config = dict(
    n_layer=11,
    d_model=768,
    n_experts=32,
    experts_per_token=2,
    d_expert=336,
    d_shared_expert=896,
    activation='gelu',
    moe_layers=[0, 1, 2, 3, 4, 5, 6, 7, 8, 9, 10],
    router_score='softmax',
    normalize_top_k=True,
    routed_scale=1.0,
    balance_loss=0.0027,
    balance_bias=False,
    router_z_loss=0.001,
    router_bias=True,
    init_std_router=0.0266,
    lr_router=0.000299,
    n_head=6,
    n_kv_head=6,
    head_dim=96,
    vocab_size=36601,
    norm='layernorm',
    norm_place='pre',
    norm_eps=1e-05,
    positions='rope',
    rope_base=8420.0,
    rope_fraction=0.25,
    qk_norm=False,
    attn_scale=0.102,
    tie_embeddings=True,
    parallel_block=True,
    extras=['capped logits'],
    init='normal',
    init_std_qkv=0.0205,
    init_std_o=0.0,
    init_std_up=0.0205,
    init_std_down=0.0,
    optimizer='cautious_adamw',
    lr=0.00046,
    beta1=0.9,
    beta2=0.95,
    weight_decay=0.37,
    lr_head=0.0135,
    grad_clip=0.5,
    warmup_steps=220,
    schedule='wsd',
    decay_fraction=0.878,
    decay_shape='sqrt',
    final_lr_fraction=0.1,
    batch_tokens=131072,
    seq_len=768,
    doc_mask=True,
    train_tokens=1166000000,
    steps=8896,
    dataset='wikipedia_en',
)
Below are experts of layer 7 (counted from 0) of a mixture-of-experts language model. Rows are named router (the router's row for the expert), up (a neuron's input weights, with its number) and show model dimensions 0-47. Each number is 128 + 32 x the weight over its row's rms, rounded and kept within 0 to 255. Numbers have three digits each.
Before each expert's rows: "comes after" lists some tokens at least twice as common just before its tokens as in all text. This comes from a sample of Wikipedia text that the model never trained on. Tokens count by the router's weight.

# expert 19
comes after: " ", " B", " Al", " John", " he", "',"
router:110133139074140115093094122145081161153108101162080122100123163119148128169160165094150092152120122122171135152100155076116121109060116124169067
up0:081109099154146166146148115102139135156154082130149123121119145137167088173168122102146097191113106141108077090106085124041110085117144123188100
up1:124095075076158123118129088183064119094124113104109070116117180109100129136143106100076125086084058109153126201052146106151124090144149119100140
up2:138138145139083164081091127135142096134179082125118163117091158086130134148093120105117113100170141044115119118136150086100098096139116144165152
up3:113158127132077147120078212122172192115104168181131153182127118101176124162183108160113063083112057087118136164160104131154112099076111167167084
up4:145097101167082129137054191099110121096103147120140125118129158113141158133115115118152131149190125114125147134117138101126110106120108105084169
up5:094108162152158148113159143212174146152069155172043178157141095163106048105161138148140142151168133100197159113102076138065122112090153113091089
up6:124141163133131113116146124182096154157078107138190077124110158133144093155145115099166145101124062077120086154134094121070123123128121159092111
up7:131089091122172146117107176137140112050182155125146116107127128120092091113132111151148154125157070102105145073136168120154143109129077139149130
up8:184129091064134131126051103070110132107150101130093169094093169090163181108093069144158117142097103117139158128107112166122100096074104163161142
up9:151069156094080159118138102131128184103129107120104153084119136106100146169072100101171141148136136109129099150131116165170139194113204104128100
up10:097132105113168122159146133082152103086130163093157116122104094156119059110142117159117153170097096156135156095120171127091092111114122082136142
up11:168092136089109131135119018112100090153149141147136122120080187140110097124133100100136150077089079161157069115097164148106147086164112178150156
up12:151124157105129136127143111121095154154136125073141152155134100147165064087130152063145055104110103152136126133143118173096138046159135106118146
up13:180150089131137159130106159167111131134193072166111116135112153134100112089148124079151079084109132134176081102069157133168084163150042133130145
up14:116107111122230108086062126144102129114095121120117105147131102152111175136080158118127119200126127110167143165120144150068142151167139099085135
up15:058100128191134145118132140159130157182057133093188236124107130135120192120127136152127083093109120112173081132024117136150063133101128107180099
up16:086107167174150144090098117113116150201119134105117100118181136178152112154093099157085057090157121148092150069089105131083117142184185075128119
up17:158095155115146114136097096125126129092175154171146118102141116149166142115130118120125146065090118133120127107126128158075073030061081097147113
up18:117129122095162134164123107127117180149145120089134111132072116103111137157098159130135110159142074102086095132111100152097050113146084138126132
up19:161191214155176152147097143112143110104130111079154129152115099119093124135139150137126119144140112155087100156123114090121088137114109116061061
up20:164083148115077165122149158132123103092179107127127148083171120146114159148064173165126066146132115165079178065166129095168097098172130132084102
up21:118134147096155120154092129109134148168102112144099158141117095126158146094115233143104118172135146111101159156179084108092135147058132128175055
up22:123138140151203141103100149119142140154134161140053083157155171118145073113132180108153111158130192115109154146135135106087145123102103095174095
up23:153170152065156145053112118151098127088128128143140140117142137119096147098065118130065154151124143146148147172151120138090123135150111082172152
up24:086162144127166110127116163141123098101092120169169128143098106096149126123171175114132053145128097113106156151131141147055069083153088165078115
up25:108082135142159119181121123141120144116129127166018212102159106144114104116145086028118156116129108063149132127122158122085121095127097144136116
up26:090119120145139141111100066147106155124135147095139170121099115124123111148136166096117168151080175119147099101124106128182144125146136099131108
up27:173123112098166142172072146104093165155110157136123143208150119120147148138138116130111100152124160152128119199105123124136152147117198091149079
up28:103117104114113145133149088114096142155124149118122178050137127120126102161072170125110086149125172121151144087130172152057144091130168085099090
up29:155131156156108171100113187168140100151132156151165092090108123160133106038130066168146161115114144118112127111084073156131153095154205128103116
up30:093131088127164163107118113071139117120107109171086096153068169102086167152151139132033105180161115103103141109109094111099140065106168178136114
up31:108135129155125141166079085129142151160106178133134162180102139177100129146146133117107146112145125113193097116116146142119143110173116138124144
up32:185124098102128176124133161108079147185157142094123137025140131148070187157148130071114087128094114076114167075169151141039150118125115129105122
up33:126158068175197136149118130118116180145082120175131135120110090140166129143137147084122132190068111151098140135113155142089139081174200140101136
up34:123127095172105114048130003184116123085094136155108167155152159137128146130118113162115051073168108144071138106176088153098136119232166113115120
up35:107159129085180145165112147124110188127121216161068147129149111106109164071108130110137166073136098076133128078124147130163150092118128148137164
up36:117133147120093131055154143107096169132110106168098159119153153165097121125140134094112132100118153112124124155062114160109101125187185125171121
up37:095075124129089138181143141156148118160125134079135182118173112127075090115149185154097102122134152145151107212176123069104090099194104097104087
up38:132118177168154112165115153117137181114126138113127184097112158144144147144086164140107111094152097145127109175125143081067079125133153138143163
up39:145095111152115102138102129101107113143093117081169072088138162182113137130127076084078151146114137100202118186133111150187140063095123122150099
up40:114096081145150151101108140183122145141087114117086133130133113174102096103122176172134101185116137161161128157100132145122092147106151066188081
up41:096122139166192121108121068110142165100077171126126140098127105188103131150112156109166210154155096093094199149134114123116130125125103103169124
up42:116156149140108148093110181125158137088111151146122085133133146115141118184163122120091120190121112143153094151113104122194127103087109189149085
up43:155089110110167144131127116138120149125164116090096104138091107173107149069109195150047138152124196091152151122139078150119159120112130165073105
up44:106130139124134126126154121103115134144115119111185166101103183139095098145136151101139087085108052176132162191204114121116065131119123140093129
up45:155109111118165134117134158065151129106091156130135118120158104146149150117159125109143109119090125095146112176089141114090166157142125148138084
up46:121159149149187150122151096064148146156101068091062139099128132113147098141134102203106156153162117118087090081027106110130183136093134157117102
up47:203137129105129131165069121095125122112129145131102148093096064087123108067159076117140137075127185102102126131135100108054195114151096100153142
up48:166150152133109128143183154139116148084151141089127138136130139108156065109139075132154108161101106139045135105092090178084125156175086147099106
up49:144139126086105158156095164098112113171104091162193170147131065105099106137142116130151193120147146095136134158105171166183148160160031100062080
up50:178189126069143189122058147096098121177148069137156133077127112130112096145113145087121108127162136082127163127101112170096094110136082077080137
up51:096148134119097175074102104093118186114135168174131078137139132132140163112142181132147042157147182055112104108081085119074156134151153155110120
up52:084206115129144126186150144150109091139077128115159134090112105156070099193159124173099128059144128119108167145125154114123163136195093131111154
up53:163102130087126163118120157142092132159132087175099114046105100200152074158103114106130155143141068131157170180159155161106157126094093182151101
up54:103148088142178121119142131129117121154099113072119124097146119129121152146074117082092200147096113170135165136107125113140112159123139108193071
up55:138184133174171140103097158093162138132099142102137109131107104118087159153163179113124082161131139045141157137149136157105099094133089073153082
up56:131149154128207143102074118120108164120125153074142116036108094129131142141072194140129145124116125093132095137104166153211136145106129161110118
up57:142085071131133169093098082098102151141103128147074137108181143071129178139144116176118105095092070078078156148070136123142140118066097083219103
up58:136139132141099128104181140154149131136140081142106093149104123119136148119086111025153090120121138153117120149149108130138133111145124083150059
up59:150131115134136139095142102131137147147091180104105114119143090169085183156020176130157128120133051117127095115159163158125120129114113125136153
up60:139117118100185157167085093099101134136141151140059120155166154107101119194100149061087130132133133173088090131178074093053120080132105181158129
up61:089152211073152120122106099140132114123083083093106127119128140120122102106071123160093145145152137055149123119133137151134121149118087119122094
up62:124147082136107138097133148139125071100119101095136137060119173144131084127149187136121117206164173162132092146143107107129127130172109125051101
up63:131122142107133129102119115160116188148115089155116118145066157153112099139108114053116154144145189107178112155133105126114158089138119105090120
up64:102096167097158168136081136103085145136093184092105126094178087110131130090132175123153071153153156171079142070126175120133134038077146111132175
up65:151143129080131178106130175154149085144144145163174133129143152123139160120105163107134094116165138094183145103144189116097135105084164112160189
up66:104117155106116120100181168127131066148134138205109174181162161131094121123103190100159117090052139124135157151126087083094124123169122144153133
up67:154140157123152153120128101096162147119153145143158125102133120136138056149130132150062144163103116118169081170074119059101148098136169098102134
up68:173128157100117172153108102131121119164120147139153128112106156147084081121128149116086123117106095151130155123182106050145094110065136068139081
up69:106131122124142103084088177157119119147157165106123168117112130115127168164083136155162112197122170077135120094100161071120131101092053110109115
up70:106096144126092133170125096141115169146071095067158133114149105142091166173151117127116117103126115129116122159126133096074157186142155123079135
up71:132122145138057102138151143135117095179162134150062178106096076122132084125144078126145039123167127166152142132142090057083130155125139133106092
up72:125182143136098154136098139120087115152139157158159128172087109148136145123062140014141073100104178164178155159155162077136151121110137205055118
up73:157162166104085095154089169133115149136100091066086101142092100163143076125071117208099110097128095115155089207153205110112089145074136145111140
up74:184177074079135120046123088143158125098134151132136107102110133126109162110148132062143094073111107095177119122053138135147202090064120097129121
up75:116170144137077136044091115117106193105144125143089125107105103102181194178050174138067161156169153076138080111066132091123118122129101088149147
up76:182170182076131120106119152163073130169190082165149091132139115147160092119135140148084148105107134081106126139123114216098172177123103052063095
up77:096153171131119157157114131044054142120134165055144154134125125161142098142155090112128154090113130099125155128113089150106129097115157136148111
up78:099084105156125146124092113178117190098120115158119122162093150142117152121086121050142158152118180107190094202096147144197173159113161135125126
up79:174087055151126152125058175156108179142108135064141089120162113179116113147072096131136205094135093114111162084070059175083191088085181170155139
up80:103135101157172128136098178099147122173111098135092103137121116114153159162104082093113132142182114073162138083100057118098089050139104173141120
up81:161162168101144135139141112066119140139097113139143086130135128138144122193082086166115105114116115147139150156124129161119103082117120088090146
up82:149136145131109111127121159127112124112140156060084143074102121163132134158189130131133161171157158158085144116119106120110152149136121091068137

# expert 20
comes after: " ", "–", ".", " (", " $", " −"
router:124148206139136137103033108111056147163098068114100162152167152147097054127128164119076130163137084152145169103106101114116148145094102096172142
up0:105164125141139091157150168184088089107170150105160118131083087172158157067167141133107133123097173179129132118196120198083164151158110146118101
up1:109113138091139122148063131098154107148107091097144156159136142133097142149123060119108145104128156123109155094160150115131143071171164165117133
up2:103156138148099097158120150125088121168113073180117111085121135115158136123103104125205095178207122118169119195133092182129094163079124123168123
up3:115119156097128103102156113187153134122137157133130078143203068109121158169135167088099170098124134156099192109101097085147148040133159092113062
up4:165141050146130149071152091133126163102156121145126147073144134181145127127088132115075161174160105098168099171161141118117081172078132135126120
up5:163088146117093202162099098109096112146070103119138069156097168149191137189147113169122139148071118140147137114120105077126158155059181130111151
up6:128185096128182137200109147189082148121126094105076171156152154112180118162121143133144109133145096144079148128072140186115094168148118077201119
up7:183130155115105134134127106104152115175152124034123160063177097154134095073128107075142147151220142111092162104123109092066117107183124101119137
up8:146128187169151111136125076164062203158112105135143091136173141117142091111152137093089101157107058122152098109121162115139161135083138097159143
up9:122158100149117112130120108176155188097101146155182098147119124120153093136098065081099122170111092206145133160122115078133127131092124139071160
up10:121125099143172112161100157170100153167118098119188128137175141139118125115116100129122114215177139138129090123139120078149120157143169120157117
up11:114110075153056155148128103127125184211195109142186105103129118119102087119124090135126072164092140124169097134081140142142173153144083066145098
up12:161154166118120143140130144122136125157092131108085127178109146174091107116177111172131137088144166137098146101178149091168191120088198074151088
up13:167153114119106094145113165110161214132117165102097092136182121144094098060151122142112147161150115116180204131111133126118170090149144083116072
up14:119141140053157137129165141176093103135107147153126105135136133112050083141152087154112140131154151130163138131137084116053101129133114160073103
up15:114055111176134149140121079119159117153099173172126117048083114120078126135158091105077110162163092176162163104165168157158125142068159107132095
up16:157163157189097127086097108146066148145146127170166121072120104137152139099125093133083072143109166120145157119148125097216135096117074182083109
up17:155241137146180126083078119125076115154165114143105112175137161168089136139104134121110106096079122106124146133089140118175116162133134118126099
up18:165149135110156140171110119122172200142132104110180084098165115109175135135148139138178155079078167151125160114203147159133136138148138135206100
up19:164172139125110075142176100147171092153099112086135087147181127181162168090109128100174093097126092122070144163158156132147080108114130092145136
up20:106093136104166172097080084118113145183128100121169122144114177109116186114067178170100080224132113117116191094155088050141096091104168087096173
up21:110182168124125108108122150143110094106137079140073161176149158105108148163181112143144117110128180139106111108084142137115164089166125177085100
up22:131125151149100069158073082121162117132147152157151101134152158133146028149135144117104121145076181097108144136062146119087133108116161175119132
up23:196147131114133187104104130141127191188171092155134182089090158134157131200121157130148118127137118108146215142144139167115096103145177107126126
up24:070139143115120147147157108122178100118156090033125125146149097157089156059088106133117099186102103165110155067108113158121129151100057122107127
up25:180101161070158138112142125108104121162149127168177099079135147132135172087166156125069137132104093146112127111152104115134121116143166103136136
up26:156184180160176179114093099153122195090101155130129107165155162108106123147209055135133109119104129127114117159187173127114131093202141116125145
up27:123151149109161140161213087088143098098111119149156158129161138136117170132128089124104145090108119164102150100113092113093163097140178183121161
up28:096137129094155128176133102081154151098163107135171099159140067120074097128103188156062072133111068117160134097149128187185139119143110089170113
up29:112120183107153112139090142161143094162123201123104108122112150154120143131145117060131113120164118197164170129105161118107173114139148093191078
up30:175107143087111156130147157098102152169165140143075171074133139145013074172127092122098119069135107183080155164134111092180157169109211107147183
up31:117098111127142121116097129111122153163139086204169079093215137106123140097082075151107160107132168123202150107132116097130140109137145110140100
up32:097179245115142124145107086154158119080175147058091087142129065126112152165087081165165111159142093137171169134098162137145123174127078111155123
up33:122170118123127096136142127118190161119146063110137108114161101146096088100170107161135146126138190117123100109109161123060201146107165143129147
up34:128100107097175127147082157124138109162128163048141185139163116171167118072125120105094085148147141098151096150191159093153173168137108194136142
up35:130121068099177163193104091089143113077094055128050124106103118087068079124129113118151128144106127141067185135095137149102131133146116171097134
up36:086139148111121141106123143133121135142121113099139097114177163151106138117111123099106175126130179101123105115169127097153148077128138080175080
up37:164089125130126127131100146121148153130166120129113139133131163158128095132091115142107138123107115124148159130113164118089185149126083112166117
up38:124097111144114203093165166114116077073152105117128128170128144157158141167114197157121104157103161119106124132164141145127060163140102147171115
up39:090140149127066120140129111122166176138119085113169221180081115119095103139163115122095099145146107191134162155209130115126119155118133145059089
up40:122113120110157138129153121138114137149076095116141125155115105130102194110144085099055087121112124136104177131104124164115102082089153127096104
up41:091145029144122107125125084118115097144126085083138085085097137152161074159173093107122115194154166116130165132135063092061167135125115127129088
up42:121090128166118110141125089154115109205107138146111180127141082140087124120168158141108207101141103206097140122086093118062097091166153137122118
up43:156126110122181148110109167133136140137185117125167131152109144110072158136122167173153115156100088125138140132098090109066104157149201110160132
up44:150128107122147075088125134139097079143124145161110126118177183112140096127108068112172129132133135136165110128106102084208115063162162166112092
up45:205157158082150128089138144225090134105174154111134215163135108130115099077168156183139156120169113151141140107142115101127089079094115100121072
up46:132118112135149122111167108128127126097167180100191166131137158069087153135151179096148059176106125144152116131102087134128106097170226089184156
up47:167100145118121126156126137130135164189128165111082093132186158166063109148103081142099146144186083144178179164091131078158101094141109163152077
up48:076146158110108176125096142159154091174063125101162075144137081161061179137178119101116112072156127174142131117117147107055102168101171120167084
up49:175140158063075109126135146163073143122101107152138129128097128134123126161147181157090127138097124130141112098153071131151104135172092149070106
up50:111138123196098148126169130106147099120156172113169152081127089163153093157139165163132084107133129099116158139049127132111151199117137186099119
up51:131126107123120107131113137102158134130132139060145094130106113148121158113112175143062119112099118169135181163147142113096157153135138131125148
up52:123117089128078075158131093099140118131133170102130115077171117168139088098098053080164142133153196152186144119154098133104126185137115147113119
up53:137160159132159150158051150072161209166116113102127102088103190116163112129149148079075125153156135121156129173123157139072146165116155020158136
up54:140177061127148156043108102136053130178086093084110131137135145146193054091129154163100146139090167084132165073134125140083148176096105149137115
up55:092206122080102102098165079137138117163124167126064122112114085109089089072136183147060117122087159105144121095102083103091147129132109122121143
up56:146153141135133168092183186132165140090177057143105098115177132129108160101104180166105058153114149151121102125168119136103093135119099082124113
up57:160126094134094130172117145148055156201102114064168105060111122194121193194044108082140117153174077118120168168155118151072064159141162089063145
up58:091121136109127146098068094132113182131125170038120153110154132178087112131090120153157124132163168151137163188137160118142135102160130106088089
up59:116129145081149120164107158108138098077157123092064150131089133132137142147085128158184159060086155154166154145126125093124072137176163112209128
up60:142182115113158091125073105127073175134169161131146147126138168129117157062064156109106116117091115074125085087063079178127138110179160144134152
up61:110104203073106096161109125118112058124089131151159126116151146136127111146145135113121148159081124106103148162108100142108112118055169144184092
up62:140123191101115122143095176153112086103114124154181085080167123152063104114146141145150116146094110215139176146099128095130124133155110142156103
up63:110124080162104143136067119124132073124111035140078068125127078116118173124057086131080112095129119133117166118077102102069129130078143114058139
up64:113145075145126128125135129098101156158087103087034152100080109142104137031079131140210115141089072089088142101098058193135148129095099183141121
up65:112142130125184179103158104163152077122068122179129152126113099194132154155128139179139117173161161141091145203157131062131111097095108131159151
up66:149163137066098079132138107123131122180157092062153136145147068106127139083110163081097165161088105130152158136116128157152121161153100087093141
up67:120155070133145185130094151129154169144092113133128127176079179146115091182120136147144079125160098170108161086144182157078126072135133142137145
up68:160167086108095147072151113147148140143117122097089142128093150119131151146125145122091088063097081091160096053125115150157100119111094105143110
up69:126083121100141181110171091151099171131150148050160113139183127139129134113160142091154083144120088184119117151149150119145100091126152084149123
up70:127088114113171166105103107078103222103111104113159128106117126165133133192038117144157135079138113108124114122095118167152177106132164101089117
up71:176165086118072097149145148101067087160115163130135091124110108092077099095097152139175101123150139139136159128132133107172134159123167156151123
up72:084157138106148153171146128176088169120139136093132142114110095106067131133149113102118177151119088141123110121161100121104103126134121135132131
up73:152084151127142143078121066167113157124196136108147145139170128148172123162127170095189141129121188168099138081164148084099123148131108125156154
up74:086116077100219124166150157107151125177147130135129122076116206144089164116078136122087098163155138198126123081166121165054090114080136149143121
up75:133144063154122132110182187090117113100157142127151136101124084093141113111120105105105124176116145101057153177094111151108103107099094137110129
up76:096175132113138116107112024154116144114101153120200134088111083147141098097133141126125124141102138187129132150121143153086157097149169113179104
up77:096119104189172126137078103110102152114128182139092128144156115148072100130075106092154076147151047086160191108091124158149183144118144112083123
up78:165118088147096145127083100176136129122109120066129093046109103141163137185151090083126096110152145108139105147078103126099131113070107101109113
up79:111114189139113099109106076216093162182159137114141141143179125177115098086174164140126179106109128188169118119167102083124055115151158166114099
up80:073129196120125138140144083121096151162067197084125151135130159100108082117104076145082142175150110114125138190157128098173097136101100161090147
up81:139123178167131134133116137060082130090125113154088097179081091092076148163121109149089156099142085041105173099098098096140118190122137135144134
up82:152115146162107134158141156165096167085055119131101098089161108158070113118112108076111126157137115127131169149097066161109122164139105154097123

# expert 26
comes after: "-", " |", ":", " of", " (", "|"
router:107137150069148146095203083123082117109094137126161131077090153146104138097101129077084026080143106141118134132136105103147107054226135118099088
up0:103156107181135129095101159144127129135185121100110089137157109180121131109160118102133163148091110077050174152157138125102081162117102085132130
up1:111149063140149176119115139113093124144125115094153068127164147164089077092134117092078142105118089124108166138126112115118103140176135100083098
up2:146112115146152089140113088096101111185173125160125120128086081156116154152094148096103110130155148109208105059128107153126100136118151057153146
up3:142158120152177161158158089126128089136148143090123173079161122165092115091123130162097123081124101110175146118150177159081139096199195149069151
up4:095101190115108154150129115133112185138147090093188172127130142134101144146152123121146108141113151076158147119111109111096128118094179145150126
up5:169151128151158183085117081146110108176119103072133189133097159194167092124114115163084143175136150131170100091095172155150066105111136128151107
up6:078104162169137119179124138081092112160137140148194128150123097127132084114170100164138200217156127033091092150144125065160130129143140149104153
up7:098146114147187131131162144140129157147111122147148120138160118136083123087147141125156084097101209123119111166138167094118105087119127105085015
up8:125105148135123162115114056226101107150097136129102129130143132096178091118146123191128120105093145184121148131159136091109147125120164107122072
up9:117109118096090116087133081129073098141150106112118173139105151142087142104164165104156098135119100097138093113111158145158067081077098151196140
up10:123139121145164152133147108085079112133115091081146113123123130192098081079113109138177119171096085153138173154146103071204173159097119067111155
up11:183097147165103121083136073138124103103084139133166115058135091112114086107100163138107086160122120044079102102174116144125118106101134133108171
up12:192131111140115132115144127199102106142142181105134106111130100162137132089136150115075095194112083036111238126093113108109148149077130100171137
up13:143111158092083151138139111122096152134103090086168144144123142089074147131130090123096150135089169111202147175157147135108120079136114109139136
up14:119081120093101168100083108137085136119094163138114133139216125170133112163131142171146123162177115112098106177095099117143155163141123206167108
up15:086171212134154132143072111115088118092101138151152138110111131123135138098139107091124145093183174075171154090128147100121123048095113106075158
up16:094129140051122123129124137103126114137105127141137119175128080123141109108160212106135061140144113122053156161126137174104073166189088137125127
up17:150117175168187121127140083127111139151181088027098136156160118094162117177157131161122117165151100135126157118121091121053131159159116164114097
up18:142122124107156144159159098096134183131115111113114216105170109139168081122162132102154136057096171177133186109161125150131150063143155114102086
up19:159107203073147120143135136161141153142153104163140140105109125069135132175180180085114116156186118154159099181152153109138125148106161121166108
up20:095075133093156175179141152114181184135093082160118138173086143117072159081143127039126082120150111100088141181117074179141131147156158134164154
up21:209171088078163134102096190081099088157136105136175134128140153132110104138173156074130058177089132101114122146166118077093134059116142103094169
up22:098136163121151109148128074071116136109131113101106145138148121144138119073096136127109121104114156122121090126127162139139123079168199090093138
up23:049147140137103126130111148062075155160139134197116098088112157123111130098175070090089126129106120074115115148130041180165075105079159098121068
up24:130149144102122108132084122121111149189155146151049106162089113153159090111130160125081139105140138096127161079133093092093079120151170091134140
up25:067115102115153134072089126124122196157113109122099106138145115180119132148124152083093057074054127065076099098119126080095185115145136112128100
up26:094095116131131089146101141136087100125096089129129145205148110145156120119124127174077099126092072119111096088122118120083113090108054145149154
up27:128141105121098146140102140188107100129128111176123094150148106186071088119125138133125077128086086097132109134123131099123144158134126144144124
up28:116130146114066152118103084092133128141104101158150132087130168126077156185145108134082143175167133073160172093139092070165113101150110080082090
up29:136083118145097103134118133158140105130090105069112172150125122140095159164124175127154107087102171103143143187083068088118096165115164112104095
up30:146101109152239155151139111080107162128120101122120109147108105099066112108137109178131154185090114135090101107148118128149128059192117075093155
up31:098124102128171164200158158103127116100189127146132159103131137159114065142118135144138108123144163209075099124142129165102124049204113119117132
up32:096100134091145129161115086116158092124114115135113133102087108130090185150094134135029111073138149112128109093114124108172127104088141154177124
up33:175051135092150154140122077101131171107094134151165122129151116136137110111148187129100164116144181107170128138138107206154147119121192077137093
up34:116149100116136094104144030095103106129133069108085152108118148163143087117099107173141148151148078067138147151058092131145157096130112081161172
up35:149098138142163152174126078116161159140117105080166109119126115106100164100122143131107171076152118082148098097166122132061095092189091119167178
up36:131088084128143145104134104098104118118168158103139100085179124111092108115087113071130117163142124096127154132098055080114178123117106133107129
up37:149125142119053129152093119118045137135119103140176155140135089157138131104119157127121162113093121117081139151101087128134089088088131110089130
up38:161122111106109119167140072100120108113122162117155125127086181081119112091136189160158112179146146085122099092085139121144058101090167108155142
up39:119191170114131146118137103151119131158118128123148128134145136140106151168120125172150113148086151049122159149124133130096141072137069099129108
up40:122122083128124124127113065182182117049152082154122137175135136098049068130088164111133128090139084152125158208074087076138101234161124157109087
up41:193137188075139156111110087073084138107135129075144153098159145113065144091103179116125117099104168144138137156142152089182159160149124180133093
up42:100151158128157127112076108124135085131077122108113112148094145158052166112157076079165158118155148140122205086115121149163120087127176170123130
up43:158096151127142134100131160180159117163151138137132136124098105145139082095150167132147146164169102128117159137170134126147164037126074128089134
up44:154159140087129139115170116089100119160124164126127110131147115202131135144094142089096082121172087114160187158108141163207111113097129103060115
up45:142131124093129149098159132111144096103132116092138080151109127160084191097155171106083086162132132086149139102096133146080074125114132116144144
up46:089135157112179107080137035143134096144112148164077086145133142115141130156134116164122119142178089108167093132113101125141157134110090121166097
up47:156120170084184149102106159174122084167125098138176112122103145117117072178159070138169097149118097127139155134104099114072119140129135144107152
up48:134129079127132110125103162057114099119173149100213142094137145180058122159112032146142096143091156107110135073111173076137142091137139145097114
up49:130104081128097166118117096136093056142149159128152141178159080135081165112120189106142075116095118102173153133100093169209083147116134071150127
up50:134149131072097147111107101142108161109160141152120083132090128108107177162130156142131145160172091097135148092144066108097075143140146124135163
up51:154147090154112143111124105089143156129161088083146134135103126113124100111116133145130124153123099151121154153127122110117164143124150081121113
up52:116198141063142124126127110170080047104137101153113130117077092171122134111121124119088135111104138113099129205130141104165138060191095136187145
up53:159095210107126128100109130122133119151164149079120176106116171122095135093143180105137067133150139107133137144113115120146177158090148139098050
up54:095097140094142141121130088112139098094155096106089100097142144098108109140125121141094155091076150118160140155189138113155132050134179106095144
up55:089107163056194088103121116159084173129113144132140129118133079101160168166121112148116063108139134107163148123116135109157101065087095141149138
up56:098171121093106115166135078086117132136137159159136130108140139141155142081176078130130104137114063148119130107127144101165143119138163133164052
up57:111123108150185179150098136081083152126105134127107097136142184120159141114091094084099108144184112078149125072097162127163100123137119123078093
up58:133152128100120148095149122132095135131135169149190156105103108137153135134100158110160159171170126108092192142095161054113074089092122147100145
up59:118105130177117149118141100187098143100102141084144173179165140137154115154119100203100135135102164065140138161091134107082098027168088150121170
up60:166168137156124102125114054129124116078093163176145182162110126121179081133102030085092107080086148111104169106148148120116126090203106114098140
up61:179090099116096108064133079074151111101106069093156149083160161132122142082085118111169070116121162140175148121195135123116135122180126145223110
up62:126141120122151114179109059105083128123074110128135143119130119162126189089149155136132161145153063138074129118170170040127144123173131162052094
up63:121109139156113110130069118116120104168131126117099161168146128134105093164143063114076150113143074144147175052137103120197132158198092116129140
up64:109151161099123149107085125047102094151152105170148104072163182072130147107155117133122070158115070105076137097128147142125177050052156123125153
up65:129158150113119128134137123120156136113121128143107140124120162179168144098073149183174130131102170075172220117108103112168095082133140051171177
up66:126149103177165143113107169153132085138192131090171140138131137126151143102063157129130138104116168118119081141185087067097137119127187088132126
up67:196120141075103140042136089151116097167149128102150140131113132168148063148142087093161116141137140144100127144099115135127113097124093108101123
up68:142117059122167153134103159103168128142126093104105123167117156173099141139134154099096136117168137150152142177122120121144109163180164126100139
up69:151175130198105134092142133119125084145069121108092143131169138112057116159098082082112098138113070106083140116155097110071091120097094188162130
up70:136138116159171160089120119147133136122079167165131121166180124141133175081109140139172089158127134129121124150088113153146132113174072104102106
up71:086088133152097191158146127140110138151155112092169109139142086167140100161109156139185178149106157175185108169128075123085148117171138135091165
up72:102094135072082141167133125099123101177092129120194106098131147092091104107064113126085109117176156117157077190151181092142065072131130142157072
up73:152137162186152116188142149124100179142045139085150107163154167121108135079174128109173112140099146129157160126165174047114125163138103143123160
up74:203153117086126140108169139126090115142153109091146115105091152151125104093163076145142067095098090109104121054092134109092146152159133111086119
up75:123158121141111223167078146127121151119117133087133123080122147110144144170145155148134117071126127107106086193088139172134096075134167173171064
up76:153124133157139143118103143127175139177148149171056185049124067124142159123123174105127184088199088155136101097112120172097152126180122103093128
up77:161193201133118131059111137089109075089128218126136129106125115112149125069107130119084065138213087199171148159087099088123102084180076108140172
up78:137149174087088110087132120125137126108108118115141255086141110134114172064123115115105111079125158132158168145124150094096100050129118133175120
up79:132125113108101170169133090144089094113134070145164149137157116183128102189140070135150095088120139126141099135133153109117112091180117142125137
up80:112146101077176150126125145126081099170135041168124137138144119114123113092114153075130123131097143153143108121161163098154172152097164123172177
up81:138113120104140131131072094140110151116126119121134118178190109133116110095127120085154092170150181057121102163083156123117160101181142110151100
up82:156099092045151133118105126103166139162110105106206140156139189172100103057133149121139132079116164144143097118148154128156056097116108124117148